config.yaml
experts_per_token: 2
d_expert: 64
moe_layers: [1, 2, 3, 4, 5, 6, 7, 8, 9, 10, 11, 12]
norm: "rmsnorm"
norm_eps: 1e-05
beta2: 0.95
max_steps: 5135
dataset: "wikipedia_en"
Below are experts of layer 7 (counted from 0) of a mixture-of-experts language model. Rows are named router (the router's row for the expert), gate (a neuron's input weights, with its number), up (a neuron's input weights, with its number), down (a neuron's output weights, with its number) and show model dimensions 0-159. Each number is 128 + 24 x the weight over its row's rms, rounded and kept within 0 to 255. Numbers have three digits each.
After each expert's rows: a language model's description of what the expert responds to. This comes from a sample of Wikipedia text that the model never trained on.

# expert 44
router:134126093116115118112100159129167105129096125119112101133108118140121128119118147184149122140143099118131124104085129099124127142093106115141128076122114115138119106141150088105122141152104144155139152169164099186147130121144162081066112142116148134154117120107149143129129116142113134123153107158130117132121144131124124142144174153088112182124163072175143126098127111086113115147086109161131155136141089150131085106120073131171119136136163133150111149153109176119112106167130091
gate0:105101128131103093152085144135144124149128114132114131108140083138145123131081117173071091108144134145135130122154105168120115152092105127142095134104129158141117103179123131060146103137128107095116129138130115172112178105133087123114110150131101132123126133115129132132123120137118133135114124090108126149108105106157140146117135136110188113116110094146086139144125148124099143149175085168109143122095124133082126114119145087157144156165080077105118198127134104144125135156136100
up0:094165060148126141099106150099096106131093142113096165117182097100151112131149116117114135115139123187159130130121142156143125104109113111146127090138111128141117129141097118160089151086154100117121135146129128146157137091123132138132146141127126118144090137102092153121110131117108116077124108162139148145129079073106117132172143110137136102129160120208148126113105121125083105124125117174129096117127145100122161131107128119138162158144091141125114092131083158162119093119119109
down0:163110116119089171134114087132128139149153136139149151146186106134134169102126118144125153134150137115159146172146111073123120101141170096153127127143144178159109121133118186122088142104078116111092113145169137089131098114139159162120129144092134142135140135135143122141125082148149149157150127073118140127111144110118087080094105124124141080107075122113105133084154146112148130121148133166145125136099128099142123134136134151131114092159128146113153102135129158073150120133147130
gate1:122124160183148103086176172128173166145105098111135100110162109125155135155095125126130108121142133102101159148129126138126110124110139152139129119105120129149096120141110141100127146105062125172153119151116131155125132100072141134123148102169148071203149118160121163159117156130161140112091127153142110136149132146135161146150115120138110116112149097133142111110109135152139121135117133120101114131133114110146125088079103150135114137124128106152086122140087158161156114136154063
up1:127141178104157046161143094137111128140120125075097115132087080164129123118150114151141106120142163159155135120132154093131115126146135166134149147171117148131100094155157115115124074138142107105116111149106150086124117175170132127182110148116139117150145134135122115141144091128160095118098136129101139126126163094093117127107124162144140143093102129136125116083136105131121108102125133169152131126154142123150121158119093115146160148156161129086121128139150140174132098152166161
down1:146171148153130138137122105190107089147170124142141131121104063089143123131107108143109144119159154158116167130135091104116126121136167134115161093164126141146099139129144170091174110149106164114148107096104086124143182150094120161154110126136157089130114137096116159119114166165112137112163121148129155171081126119130154169150120077142145130107138125126128146101149125129120133135162133116126115102128119090142193120145097142119139121154121129127098145137152139156153147133143094
gate2:137099122111099077121110081095131162161145114107143147133147145154153123080143103151171140111133110112108139114150148095161125111167131175076088112113124127128134080120121094103120130123102165116149130140175120145124143116099120092136136110105102111127136126120089113116153123094144127165145101141130108150110128094162114112114113114150173123073145108130106122173074124135162191144126115111151107150103166141105109117121158163105092138102113131157148144100106129083107132148118102
up2:129126116088135125128139145173123110086096117129095092136121146147117129146171146115135101158089097060083155157142111135111160165136143161106112147124135138146164082150156182145135094093100122132124167113155110116136114130153136131129115138127140098167132142119166139170131165117134137149149139092113123144125086083147140149098115100090100073136085148120138099119146160127130142108118151109162141113106136094143105092120156135100106132110098184120153160116124142138154141147103111
down2:106076106167127092156147136118157144126108135123139166162115145129112105076101121140128050131123131173185122171081128142140146121131152135142079102104118128140133105102127142157146097141152097125100149120108177112118143113111136151113143193128116129109137158124124104141100114102148116105132111117146143121121119135139080104135128106121166164126088091140173122119178147157147134119088118150146135158139163119105152163127114126107135095141128114115124093089111134160137102136089103
What it handles: Mid-word pieces li and ce and accented letters inside words, such as simplistic, simplify, pioglitazone, sources, Place, São.

# expert 27
router:104144095109085172120122152100136133120094092102115122164141169158076109169120126160107136138126110108109110110123112136107162136137099112093146087130122155088154133137153130116109127142099135148126115130134086105145095165137143111104127119147108095133141092137163151178118143118108146130139140149151129098082108166162105102120096103105147170149144174103164113160112119116099106101121119144124152107140163143127099135099094142137156154140142103152144144085175092085149098156154138
gate0:136117124118134138130120182134085117097132108154151115155110089134146114129114090115094125127111148117146148149123123128131128150125117133097135100167111164108130201144112134126137138149160121146104121144128117135150097109167119132144147154128103129104173152162125115133093145141087159151152163123122158113106139147170100132162102092104152100156145116068132114108152069115112131108162095123129149127081165140109138174142115163148123110149120146137085169052120125134161095140137148
up0:102155113117115124113127157156016167128149137165154135130136153146129121138118102129125143146143091141135144121122110095100152153142151161092129138104145130126148117108142097118110128143104108116142141102130152134154089091163091134101130129111117148136100080157110135103100156104115140148140107139090162129179126127165118156088101170107138092099109134121091113097111125135095164135093128155102118098122142109123127135132120166120175122121122145125089145106080130108162074128148127
down0:167074142138123142132160134121136123137124095140131126102121146105109105114104150140123151113133095098139109096141096154172124149145098137167105122171148121087111108163105115100154110100162133111114151209108124136142099103116112123136140137155073100163133097151105159153160117120161097142152112136171109100149200092100165126142097088102121135130143163120136125128107138095129104090119114130118103124135109125138143143117131092144071082134117119114117133133152142171132147126153141
gate1:107129151141095093125141115101157088144126131104108134142134094121102098162137125158132138115109152101165149145118125113161141161133133132078092129112174154137151137143121138111136060155153117110068107118099115104164107169166158141161140067133159107111149128145169116139166126147100099151155146115099098114084108140163136114156107101113123120128124128141144138149130148094126130120124126148106158178158166100147130082132153113121096132145121098171123158125102077148134136105138119
up1:112125138129118091144119120062132157093124124109127089112135074172091149135146111145131114122128125099118149141116127111113132160124168122094073113140195114059129191125129091136145114122146100140136143178098087121098161083118130130186136117120151125131129135092153133134122124114139124117109148115126113130140122140083107178136144099096122124119121127154122085137113130144111114117127106135145142117115083114139182130135139162160139170142129142100154101168157083119114136136136117
down1:107137077113136096114107137121151134110107131128155150150148106126137133147113129133150149085120117109150123163138132152088131157120159138135179126134151102096116089140140167133104098147143136151151124152136107166163162155105126088115105129106114128163123181106163165170131142135140085106130145080106095103149138133134162164109109138133155143096111084087121118138137106185148096124108129100106165138080128146127152188128074098089130144110109098142141109116135101142129109125151151
gate2:104130113131111165111103121103126144121143107134091118100119184121105110135124127176089074070139122151125132125166096165139115113129198137097140135129077116133144126110127138142100079118138113139099128125128142091132117137105141165095110120111136112128146055115134091115095134115099176150104099161143153104107163132121105112116196106145117148121121133086134122131104132106113123156117129113132136146104146122118171153121141177175135144145157089100120113138118124115153106132129086
up2:116139101110131139123126114107163131113137156118147147167119116156095134120092135090119119131149130145136115118153091107091139143139193120119131122116106144171118122130162124149113126098143083124087109114116139149143100191133139143098125077101103134146155096132099144093165134101115110128103164134097113155075161164179173134125111174146093118081110111115092134118146114102111130141093113120117146131130094131106190150148142169115158128103110098118130118149163087121109119103141113
down2:118101154141141114151121132100085116148171135140120087122116131092145121124156113137175161122102123117188131111091137153184132142121112064139166150136165130088135132091178119145113099139098121133134142137136136133073137073092083114156108143158118140092123114103124155130079111147132114129092128127133127113144126114123120152137100095146114103067145123097146107115143101128149078114119104094084158170130129129149109142133128135133136108122136109092163104099152124103112156138109145
What it handles: Closing quotation marks, parentheses, brackets and line breaks after a phrase or table cell, plus word-final ide as in ins-ide, outs-ide, B-side.

# expert 42
router:126159099153106145131160160143118178139119147114116142157140150146136145163168095080171148120123164148155103149125186109120132135139121090134157084115095118115147087109129137134102110120131136116148098127174093092132110193135099099088131144132137163124138109159144080134144109101155106120143109155146149074140167130139171118138111130147170091160102151110151089146134103131162137109132128116160096092152130136121139138143115109141097144123133157088155114121112125148168141126147150
gate0:114076123132120149133129118133121120129130146155136127072082079068098129133101132091117136084147162143149100153129126147096105118125151123068110119095144130156138076119138122127129096144099142115140160151142157120087166113140146144119147154076141055141127128149108132088137107119126161129121151121149091129148144099097170146104136118098136150133153135132138103142122136109120106127157118145108117155139130118108124134136147095091109142098140140169077160067153114093143098103133119
up0:134161098102108142130127165090108129098134143109138146134134109112167100115136129148124125151136104160124129185184139177132136123106127116149163123124142184180109159141124125128142169083145100128098131180143145114158079156103089091108134116092144124144131102101121137132144138113077160108147156134131139117129144122141121146070129112126107125140156117120111116128137149144140124113147154122175115115102123138133122109121164132153131119109139123127144073170154131132129168220102110
down0:118131121108120138143105160094117138078143114101139148117125163111100120111134124139141082136126112148130128117083139111160161135100140139168122152116138122110153146095101123125100066112132143108132126147107072087107140103129098101121143173157114098192113119120075125128112148127146137179136152127118136135114140081143136122123086100144136104112153149131150128052136117173128148093118157139109113118117153092104128102128144091149128091157134106087158118093108126090156150129090157
gate1:119132128138131125096158158122129150119125135144142152122104146130130092129146136182116124121135146109090112157154106145133163107124138101118101070132150112083106098148117123113116080129098106156102084117131128128127156149148117143107192134111111069131131153150150172126097120176070144100124140119140105124103084077159115145158105114105114140124118110127143120143134154142088111164120106145151135091135135154122093200116134094132122119143080107174150135080117134128113136135113157
up1:120079154077146122102153173153126132097119103147125164137111139164142119173117161133112158155194133110099082113143149135129147136127139111159116097091136119120098160124141143119141109165106128120163100127111145116155166146116139174130112129093137092153141087138148167153119133099168162123168149109145166131096098098112122145153087150138144148096127139123088123150140155112107133136120113146124145100122080128114127130133126097127087158142148086135125118133077071109152131098149125
down1:133124115132157147123108134164104117125152135045165108105140120112083129159107157102130090101124091150104105189121125170155172110161130135154147150118144110149149124127088099111144131145157127114155162119096143130151148135137094127115144151131103132105092117096137168125104156130100124145105147132133109099092090138152120132081074099143134149151137109139095106136150110113137144153141121142124133088158143153161144134105134103104142130137154119087146105165112114071144088080131126
gate2:153132109172122176147119138128148114139103127096167153113087175147101144101175128106118143122159151139176144131148067141115157102150096137101118132165115155099120128154099147115139121109118145142103133153113148075099146092132133130126140143127121094134166087115125151137144137156122139087115117155127115126146124094168147151085132116108124140088166138136142119161136125111127138120130115141101112119219172124144149142172148109121146062122131108104115129102118130083108101126123120
up2:141155172134116209114065128136141091126105116129099128126153124142130100117113124127147115138115135140120116119092137141137122141131100123093111089154140084090082108171126103114173171082083133159124071112134158131095123102109111134133127169130127122110138089135126122171110101109141120113155127133178147149107117119101133126144132141094135103133156120116123123117134150145174119164155138127105156134161165123094163173161153123148131158119144140130116084087129087101140103132122105
down2:172148115158142161159098122128136092135168107136124109129145107128145117094113115117111147112128142107086102131127115118145091133138140071127097131115078115103143144108100122122153108138168190120093080110135119073094115104132143125131145133126106119114146112162159127147108094146163145085154117139147099108150138090103106097130149103152123167087054157125142161093138127140142142147122150123162093150175160123141171127095186143146105142123113149129118114118119136149113139134110133
What it handles: Numerals in dates, tables and codes, especially years like 2015, 2007 and trailing digit pieces such as 31-66, 27-98.

# expert 19
router:098090134134149077123108159129124138088120108128136104129110153105140148149163075175128173160095152143106128135086176157127138123084102116127127145133148157103124166093164123125149132167123146138132148109149156101152119092139130102097155138126113136117115186155139138125153123153157133155099147106148162139084069137140148134073124128131149136104180160153148092144116121103088150111124147121093123148077158095124101141147144121093110116108119113114133124105139103148147138129137154
gate0:097132161174086130164143149130183158129136114156136119152128120119068104127130080112150111134119100125101123109131134130110128150122163109128115124108143209153157153191163149148087159117126137176107105103139104132132140154129128108175146153133138126136134141148132145127136118121121124127142149162146157147128107061174139164148132096158099111135147134134156129193132139102128141164118125082120167161122132137142155136104163118117125148132100147110164116125119122099122107141166144
up0:124153129100094128140069121115118145106138138161142157149128162105134139159115142154140140129120138152078152115163167172094114150169131169137117124142112143128103103131128147128121122124104128113092131125089128150155112134149138122161176085101159172120131186139117094156131156112129128139117135109145126129206141123138106172141168106090178154164084087120112114180126125121110107070116118154125115131095134142099158131120105109135130116132095138085158128101113138129129130133096132
down0:127098100129136170131141111110117120119132141156084104126126099101120134132141149112108107112116115110102076129121183137127138144155150140098122123146113095181140083132120108146106147135149110098108122093134174146081142121114153123165164138114155082114161065108086116119177166106106113137120132125141101123123177086117134110138117104122119126130125118136165080161150121104089123103174114113160127076103118146112124105137079160069120133135141146152156122126094137126132149111154120
gate1:125080152159104106157106126155103127140150109096103146123153105109112120144115127145140156121112111131127140142099125087120112120142147181073140107092124158141144105146124074094142142124072121121133149149128153160104185163058146115131076099150143150113137126137129069085105130099166150147140118137153115154091147159153117114131157115122164109115157120111157112086085115154130136122090152125178132118146138135116125086168105150121123108136120137108103110122099118133112120120144141
up1:125142090095097139086133099133169122163131128116152109120130143125168121101126149131118095154142111167161088136111113071092143126142151142128108160132094148092135107145125094145118131165148115102145135101149114152112129113137143144097124131139187114150113134099142106113092097138133071114150103137145107110115147116154165093144116177105121152136088148154113106156082132101109147133099191132168113103138168116119137108124109128119135096121155155139118156117108134130178151077173141
down1:156132114115110102062160107107100121130127133124147116131161136135092136155113179095149122120155134124115099121128158114114123134137125146132100147084147099147082145156083051107128173163149140156102129103102137152135135150154149097151145164132121129119122148120151167152139133150123120129162143132138121116121145107124119102143198150116168141144110114119159069121054126140104111149137094152110136104125109125119080134159141157123142156139110146102110115136165160105133151134122092
gate2:122149119107117132130090154127104128094110113144103137141129116140102143125152164118118120140152139112106119127122110132152149121076163141119137142121168186146136156154133144149125121121137102170111119185124112164118154116110155155157173145123145146138154139132125184091132109131107104149099163162110080123152078136164117123091149132099164124089130143151136155164094113067120137096125164143146127144115143166082110125141182114102141175142098123094112123144122069119151128149136122
up2:114129156117136105130117142141127131139172108144126175121113158138130113121099152165224117120118122155090145127146125108094123117170122153137122157167147088134101083102139139114141133159095111087112060114116145162108140175126135113132119125139140106123146135144124125120093116145125109118101186130140138108141113136119108187153097130121182133163124108100121124099117100145157176156147127135105149141187111150138169152114125122112094092147152101138093111100114122119139139114128118
down2:097108103149146163126130152096124142101160099168104129142136128135150137126123118091134114111121130131109108127136084104177147080158187136138086099107154144125146106136081157150159081108154114123106146123120140108092166090162131161166163153115122144128120118101160127112080134134115109168108146190135114118137142123164117145107176137114155131118128140099130097128111098135140181142134141110113130151095129164156148088119115142081132096110157119133162157165159129132135118103130102
What it handles: Opening quotation marks before quoted reviews or song titles, apostrophes in possessives, and symbols like brackets, primes and degree signs.

# expert 32
router:144128132108111141145090173151147138137130096138097107089141094144121092155125160115105116149114137097136137109118104107135106121135176091161137172137097130146093164131132125124169144123071144075134100112103083115154142173153116104099079127107096117109110187154108150116122104137115139137100140140141118149101174127129111098169148151101156142106125146120170116100125156135137104115145162097118110112127139132148115108126151100151102139086083171106172110130121151106153143119151098
gate0:113136144107154112110086106119155145144112100128129124167120116120126169107125150153149164196130139124099138125101143144168154146124053130099110099137152086081118115100119142091117163128147134105148105150096135110118106161106176124123136149139096147117141127149094123083095170128132137133144113121138122105104139161085151094094114115099127129080114125144075137143155145127082135129107149099092143178115135179182116148119113126142101151127149120129113149115142131119162114113151126
up0:180110149120144129160127161102142067134159121119117125150112108142163120130127124114117109134124110103165120119152098126150126087167141110120138156138119112144095108130114095105183143136076102116106126114106125126145147137129140144118057130147124126091126212144104113091114080134113127132123103141120075160131171136139103124146141164124133113121136124109141148125131137141137114132178127081139091139133135172144112159115144102169114128093082191144158130135109151115145120120143086
down0:162135094117119120131129192123105117115132114135107108117145105155125113145116088119097086139115175119144114095130134108137121108108144094113158205132093130164135163113146152162173139117100143097155143118131097126157122152172076113154095137106088103089135143128151164147132124114094126095105135143144123135086146096129118077151169154108150152104133132121164102091098152125161136141157143109140146127109123114109129083125130150097135092106102135111179132144127172126139113125146126
gate1:094108149136106119125111143140139057144118133090105135128146120108130141201152164125072148127164105126098111145120136161110149139136155165166145120117133162110132120139094090164111118092086136123143105123129143124151145124123134094167148122101117104119167112132144139182123136141133145097156085105115121077110167172140179148106118090118118106106097127139142122118112157136123109209160139131109152142125138118124132134146142135157168147122153151134137122120129079111168114113136142
up1:157133076137078153122130121140093125139124116105167163143127107120113137117166111126126123092108158136102145126120133139170170164113161163111099154131121154163109107113141144093107122063127102144166143107117071152142104144080100137171113130184179116119104102132122154119140110141100094117118160115140119141151131160111166123138127154134139123143168102125123102154127126133130131091162129091107121129163131135130156160095128133170141148151097143180116103110132134172138125127178141
down1:071103138124141133143138136099129095140163125073130105110095138118112128148097108133090148107108091113103188099123117124204159107115106122153113130099124095139150132116145122127139145103121110120116144101121123099145123134144123105100132112143116105115089169128122123115116116134113098136100146126127140156129101128183153124130137149120139100118158148085095086114159088125078136063094155105147132147144102083117171112121174067136149142137133123142149143158169134088127115135124113
gate2:069098095160144115142171178111133144119101089146106123136139122111126150119123060152144151115155116112137099127126130110145134178146123127114124176133128076114170104145138092102127079109143133076153128112101131123118123140067093079139095121117131125102121136144179136120103135133128139146128162141149160118144121126148129152110144083126127164099125119126127080122162143168118131103155168138108128150117146108136118192134117137108166170142159117128135131160122100120137127146092150
up2:101116166153105100166112180128156141137130140117116129121112080164107127143148112147077123133157128093086129055150115099124097110125132138162111166113136151146148148165154149157125121106148095118139128111115136107091123133121085110132122095113147172117106151136117110152102073103113123106121104171129107156139134186125090141140111147114144122134131121087117171125167140205109124118151144157150131112117190152125120113121135128112138158123102132147097151130138115147100137142099138
down2:124093138172110111157094116138125159139108108144160107169112129146120063104114131102116107136134116116128119114143140100124126140127121113115109132136095106118152135083131148127116160109076117096178142133154101125146156141100119155129061107097151129094159106165194106104129169103149189097127129138130122137111157100103063096169131125101139115116077128118109109111115112141153136123134162129102093122147143126136157107117093091123140118139075105116128104101127135138138123157120153
What it handles: Opening parentheses (and year-prefixed ones like (19) after a name or title, introducing dates, abbreviations or notes: Albums (SNEP), (1490 – 1565).

# expert 21
router:105162142153173141144153106130149119168135143117161130125126115135097135131089075141102146091111146121128103140125127099130124163081119096116161092149126106113111078135120072109118124155142100125142158124168143124122108141112106121113100146129165144100141098099154148123179108129161115123156142126127148121133155137137111120089140137097107115070146140104160118098160151123138101090091100129142137113162160116157106086095152117136071118066165133101104110125155142088127128124154160
gate0:140120153173137109083150085091134092130110195089167149129150069153117131145117126104153097091130177128092131120129123148164103104143088110130119144127114136134087094121107126132139125168155113143108167124100115156088170120100116147117122120103120125139133130159124151135132187137124128125129109118117126110158131104102095133133177133172129102129133089126132133116123136162184095151122137105087111125121159113143156161105123101136099115099152129165095132130082135131112103167146121
up0:143146144116115138124114121128121144161085126118127135104139121155135109147119105141149123130151167128146118160140138134107099161151112160162146109111131110152101152123122127115179129139108154088126063161095149121097152119160145100105176188106128120170103086168158145154167120155104144081107153151102092163136127132064101156154122092156100119128183114134161135090123095146142112122148134086133110115113155144138153144161107127153157148106136095136119137144120134104138148096100111
down0:126106123169152120124155138067145148126186144132180114156151132137155123130142112136131117071162126147117140180102106121124165084154186144106107120136143097130110106095134148108143145152098069155088099124075144131129130162159108114147123123108135151111124110110162113141184146138107138129127122133136110099154131131087094116119120134120126125155094156120138164110143125139114116098111116122129124162138136100127160122100150111133134129105149111099161128102133114172068175137113080
gate1:115140128135156102134161149122185153147165155150095131103097070135150106077118094076168113078138113130122107108150115143115113129147111124127134116138118153157133182132075131163111114098099113103102136102154153119133100110093088112092150108111181126152114162097126135129132146134112122157140141138097144137143118125144126128097160140085117121128114119133104114146098096113162123133119133098105121139092147088066148117159158144102166162131166104102118113115131125111122101160097130
up1:135142094110097123154139137097178196125087116112131129140131090129124128143179134108101102089122109143148133116112140119147135075118154122105155084122120110142099170138105167105136138158105096146092161124129127116111158127190132108119155137084169155118135121116143141128129115111164088169141082153141130097133125131121128091083135098063173170095116142122141103152118123136153119130134153123126083117135116100133129161136158147131128120068117142139172130102115121122121136130139124
down1:122112106181127124108109172129129146159107124110085073094108132115138116132146140100134084097110116133114099155149123149121110104116127159128103106157152102111145112121097122132160124082154124156106099175125144108102132132162147138145097115104088108096153157136152136118095108146149096144120082092139154119164097114103147122175116131118134116131082122087134114131152136136143136111174132126141201138128169099117129126180152163113096140164163121099120153160137094123127140114096155
gate2:137113132094132138122099131177101122132147128109187114114125089132186157160073153129155134112135165119122125164172128157128111149133129138106140126111143128121141122126084155150134152123096134120097158181117118172100101142135127162125116123132106132145111100117168150145115119161144121101115103149111126156113150131147087161173145156111138135103116117110126143139154127107139098152194173130104109128115098096116148165097140091149110108101177085142092120131143105096126083149092120
up2:123120144122141098121136111154126116134156130106140113136125146120140073138132085109152143152152129120101080143119103098135097121123153114097110152189177112148155145149132159147114123147184123056105108109103127128171137113135179125149173144120137118141105122113112129152131117125119127111101176115107089194091068143109107151090155128111138153135146155161124104131125091177136162133135104156114113133123104134129104132168135159135148155108151126130097123129092167148125110148135102
down2:148192116132132114110143116121160132150130138163135104114139140165129119146114117123121149141140068090148139082121080138161094134171137123129092124099130136147135103146124117090114100113160107111158126098086165139144120139151110107159134135134104114096105104132103149089125153130100143119162107140094165106113096089139139127170109126152142090143165163123113159184107122110147110135110142114125125107126110127096091122130121120166104123116104131092126136159082076176166112165119168
What it handles: Mid-word pieces like lu, la, har, ru, ly inside words and names, as in inc-lu-sion, inf-lu-enced, exp-la-ining, Rein-har-t; species-name passages common.

# expert 18
router:140147113124114108133147082128124091137098092111144173151130148146094152161146175129133126139165155086104172140104183105126123149118137099119149144126115107101152108120133087129115121184109148158120103124115114133126101118147121143110122148155136084104154122160183105150106138166081165167120111131165152120140143127106171152100116147124161081124164125107159107133101116123065119163118143130134138127144099087130090152166102129102157111130125135095090145157129125112114116141115131
gate0:158128114142147117158123112089095139132179140127098138130143171089108161171168093134136097127138124091116154172087119096110161105131129132103116145142130137113115132156128124128162128168156153054093117134113144144100103092100136135145083128095111141153139196139153158112133133159116169129122130126143135110140140117163149145131155142124150145157139123112124115115121129118116138120141100100165145142114123096131164139048115128141137081124118136127138124171106104118101076142089147
up0:138074191139137119192124202143121122132096121085137089127124144128141108107081146097124120113126137132128137142128136118109106148134183101125149145118137109107111162126098083134136123136117099097117114116147110122096118121139113167134135104109106133159143160080111118088130148166091138183123128103134125139109132136109158130139063096115144143139166110134159118130162166138136128116141142098160094158123103123130111162145189102124131134136143135145108131177130141124083147141110101
down0:091145133120179090120136142126127093142127105080125120136116135144115165192068147113147130124107145128140098110141129148125135104120119127137133131147123163113111147116098123119135153151132083156190120129142145140088112107126114103155127114131134102127149122144108101131119111132093113201191180139129124150129110169111116126083146151129146085118175142143112103116120131142105128132137129142105122098134100098115141114173139116139108163116169123121112151156178113180175178128108136
gate1:138146130077147116092146145078101097120151115097111151103128127165073180135091162124171109158149136109135167150147138110147154119121117143156129126130113147129133126099159126135150131166086124123084146144101143160121138073077125098076100118127138127162118107112116155098095138109081142137119154132100143162130136131110144133121100149109159122128133113149124103133099132178128104110135114046118123152129163128126139126115118139098112113186143149131102136130099143155127105120092151
up1:108075149133107133117099167114117154134109163158109158145112162155096124161100113114131132125193139117111189120125061164149157146130133173138153111086135104128153113119132172090094134116126110153073097120128109125171101121156083136125139139125109088123148134140131162128150103102144107145130140151110144087147082113139151124081125104091104112092150121093141110122142148168170104124126093136126150098147110146133134153113103147115134146085124114121110100134139141118150131110125110
down1:161127128124119116139160150119103111127111189155144119106145135120139104114130113141117088152085136177156122157139133089136134159140107136136145134132162165169116086135165123081117121171138114111115117156102141103136134152128132131108126098127136134125111079093097131100114144134125118121163150163121136115111151115075144127125124124163146107144096134085147084140128133150187157117204106120094114109156154180168118073134149120125125106130139120107149116136084134132122140185159126
gate2:133145126123123104156098115191151171177089145162171126118111121122151116133164122109170131142157099081086110131125124098132165133092115107147131090096143102109110098124148069159103145149125173159078141162103109134115157135133129177105159140126160140122131154127145098104116109129085102174144147128094142096133128109147120128086146144146103135162137112107159124145133162148151121129133121114125142139148111115122115098127122126127141147120137169095111178149160129097086128116097153
up2:105132118161117127176148123136129143158108146104114108182184116141097146155133166108088146106142135179142137073130127118110156151098104072108087129122114114104131140116146124167148130159152119111153142146100099127143111146119102123161162172115151135138175138110082118145138107139114152185079141095146121099119097093143111108134140121115106149117143131111123111122107165153121114126151161114096107167125108131162140114126132131116075089111114130116127184080095146143136125139120122
down2:110168134109113126109140171133132135142109136106152130131127133130122122137138079147146155163126153123096115070130120137133124100170132118167138113096133149119114147140133122144066113115172184107133117118145135093134099145121127128128109074129153120113124076135147105139126144140118125073155156100160142131104158137088164106114082131164136093099092161142142117141071110140108129148133109140177120156156151161079120181173110159119146170128108110115095116134165139143135127118111110
What it handles: Nouns for administrative units and institutions, such as City, County, District, Town, State, University, often after "the"; also letter A.

# expert 0
router:155151125155133098116107165133137100134141105123143147114086152130116097106118145089128147112162108115136116184129129152131156113098142161146137107089136157147154147157118072140135117163114096160124171152147143150092119097114135144119159124081133129143108201138095164133124100110088118135131112146124097089125088128138123125082159138140101126108144112078102109138181109149133170160163099136114109169123142132122144120092180140127100129108082094117125128110109098136140102120118128
gate0:120126118150172161119161132117117142136133081142108126114081116124147146130129065107181108154134143122126133108121149103135136141134136112119102151144131077080122125120099137087114131130150130127125142144165174117130131108137141112100075172088106152115104125097087104129117135133135140143144095139143166146176147120123143111128171144132098085139149122133126101127140146097118164120110125141121170120164115117125130154132108171165150116085140147139035107125146163169113131168145145
up0:079140112128143120162122179092138117103138132167135121138142142160153113123103131126110147096137113126159132174138151158127123079146124130147200076116188168111164106123143132116139122118164128109124158142151132125195131163106147148109134106123092125149132136171130128110118079170155132127120090124082135151099156082126122118108126127146118121126144083140148137129138140094121093136163097131179129131130107121135155130122136127138124120128126118080115125160144105088064142127162119
down0:144117097120101104132118169126126097136111072117146097133084108131088097136102091120120095132117118100115094073147121138160131128136113129144062125128098105124103076117120149112137114145128141107131130168122175115092091168159138153125148153131106147111131122139120119140121133132170114185118123119197114096139127159136126119144095129162156155110141124097102145123134131106123140119082194099131182133137110127149146139102144164143113110120149124146109132152155165184124136109128110
gate1:106120105158157133090124117162122113121100094117130105085122119095089146141147131136129173192137074137132156147128112138152095098104127067111128123101138132148116090103172131149112127088129159133133090139150101149118127107105095077159091130126136134107110111086155098170123137135098103096169120134090133095126124135136122085094101135113087120115144124182125168100123164128136120143154138175138105121131129147091145118129090111148119108129146136143135133116126119082118146119178132
up1:130173110082125106146107154114182105161195114159096090170121100133112071159124095126105095092112087115093106141122141172126107122121139104138158095148092112114135157140125138112138128147120142156129143151114101111148112128108068166132086124109131119136128140123144121124091139111116110176144082145133134155155099108136145179161116109118131131130119130124134097145185118126092112140140137090120127133170148126128141145154140114144170105122138138146142130125108102200134113137127128
down1:158104102137139171105134083107107110129098122115130153146117147128139139120140107130159109141114177098189125125103102170110082073109123131123121107149111090153120093140094096124159121105123112172134136077144139120142117185156147157141154104108149138121114130163149081109125131149111105143127111115155130111130164116164151129122136148165119111099119101095104124141122111146115139187100138133136148144190154145171101123116095117171151089129129140153155118098114131117118104169113153
gate2:102115151161134147119109133093152112129123135171130173154092125138125134115145130102127145201131124165135123117170140116118152077130090086114119140098124090139125099146143117124129091131153139120165125121139155142091119129129133084116096088156085149118112113165123035123067126177157118129119104147123117123131152164120119156139109147152154123117130139109143148146110122100106124089141195133134115098140121135123139087134124119130141131141097151110132109161099159099133098138122170
up2:136134116118093129109088140119148144087131131095123126154154117106136139110112101141150136111149069132122136111111124135116184159155148124110167134141124112137153129148099164145167096147128136148131107108113122136081148100168118082143107144141108151081110131122120109148145164116160189060100078112132121129096090126150136127155191123096097126100177109127131119123099154138158149138102122169103129123151151131111123114153115133136095160129135146103084136115158089138080146130109123
down2:127146150146106135152129077118114157128161148149121110132096134150139154127135139125148144114122110136120141166084114144153117134097108162110121106126095137073139132108116144144116152170130121196153114166115138127147128128117169135104106083140087131113134120110123152105133111090186100167143108140133145146110127174102091099115123143168096124136129052152142132118136090125147144106126116107140143109129143150151151116100149135123116112147121131064118091149141202114157103108102165
What it handles: The article the or The, usually after a preposition like of, in, to, as in "in the family", "at the 55th".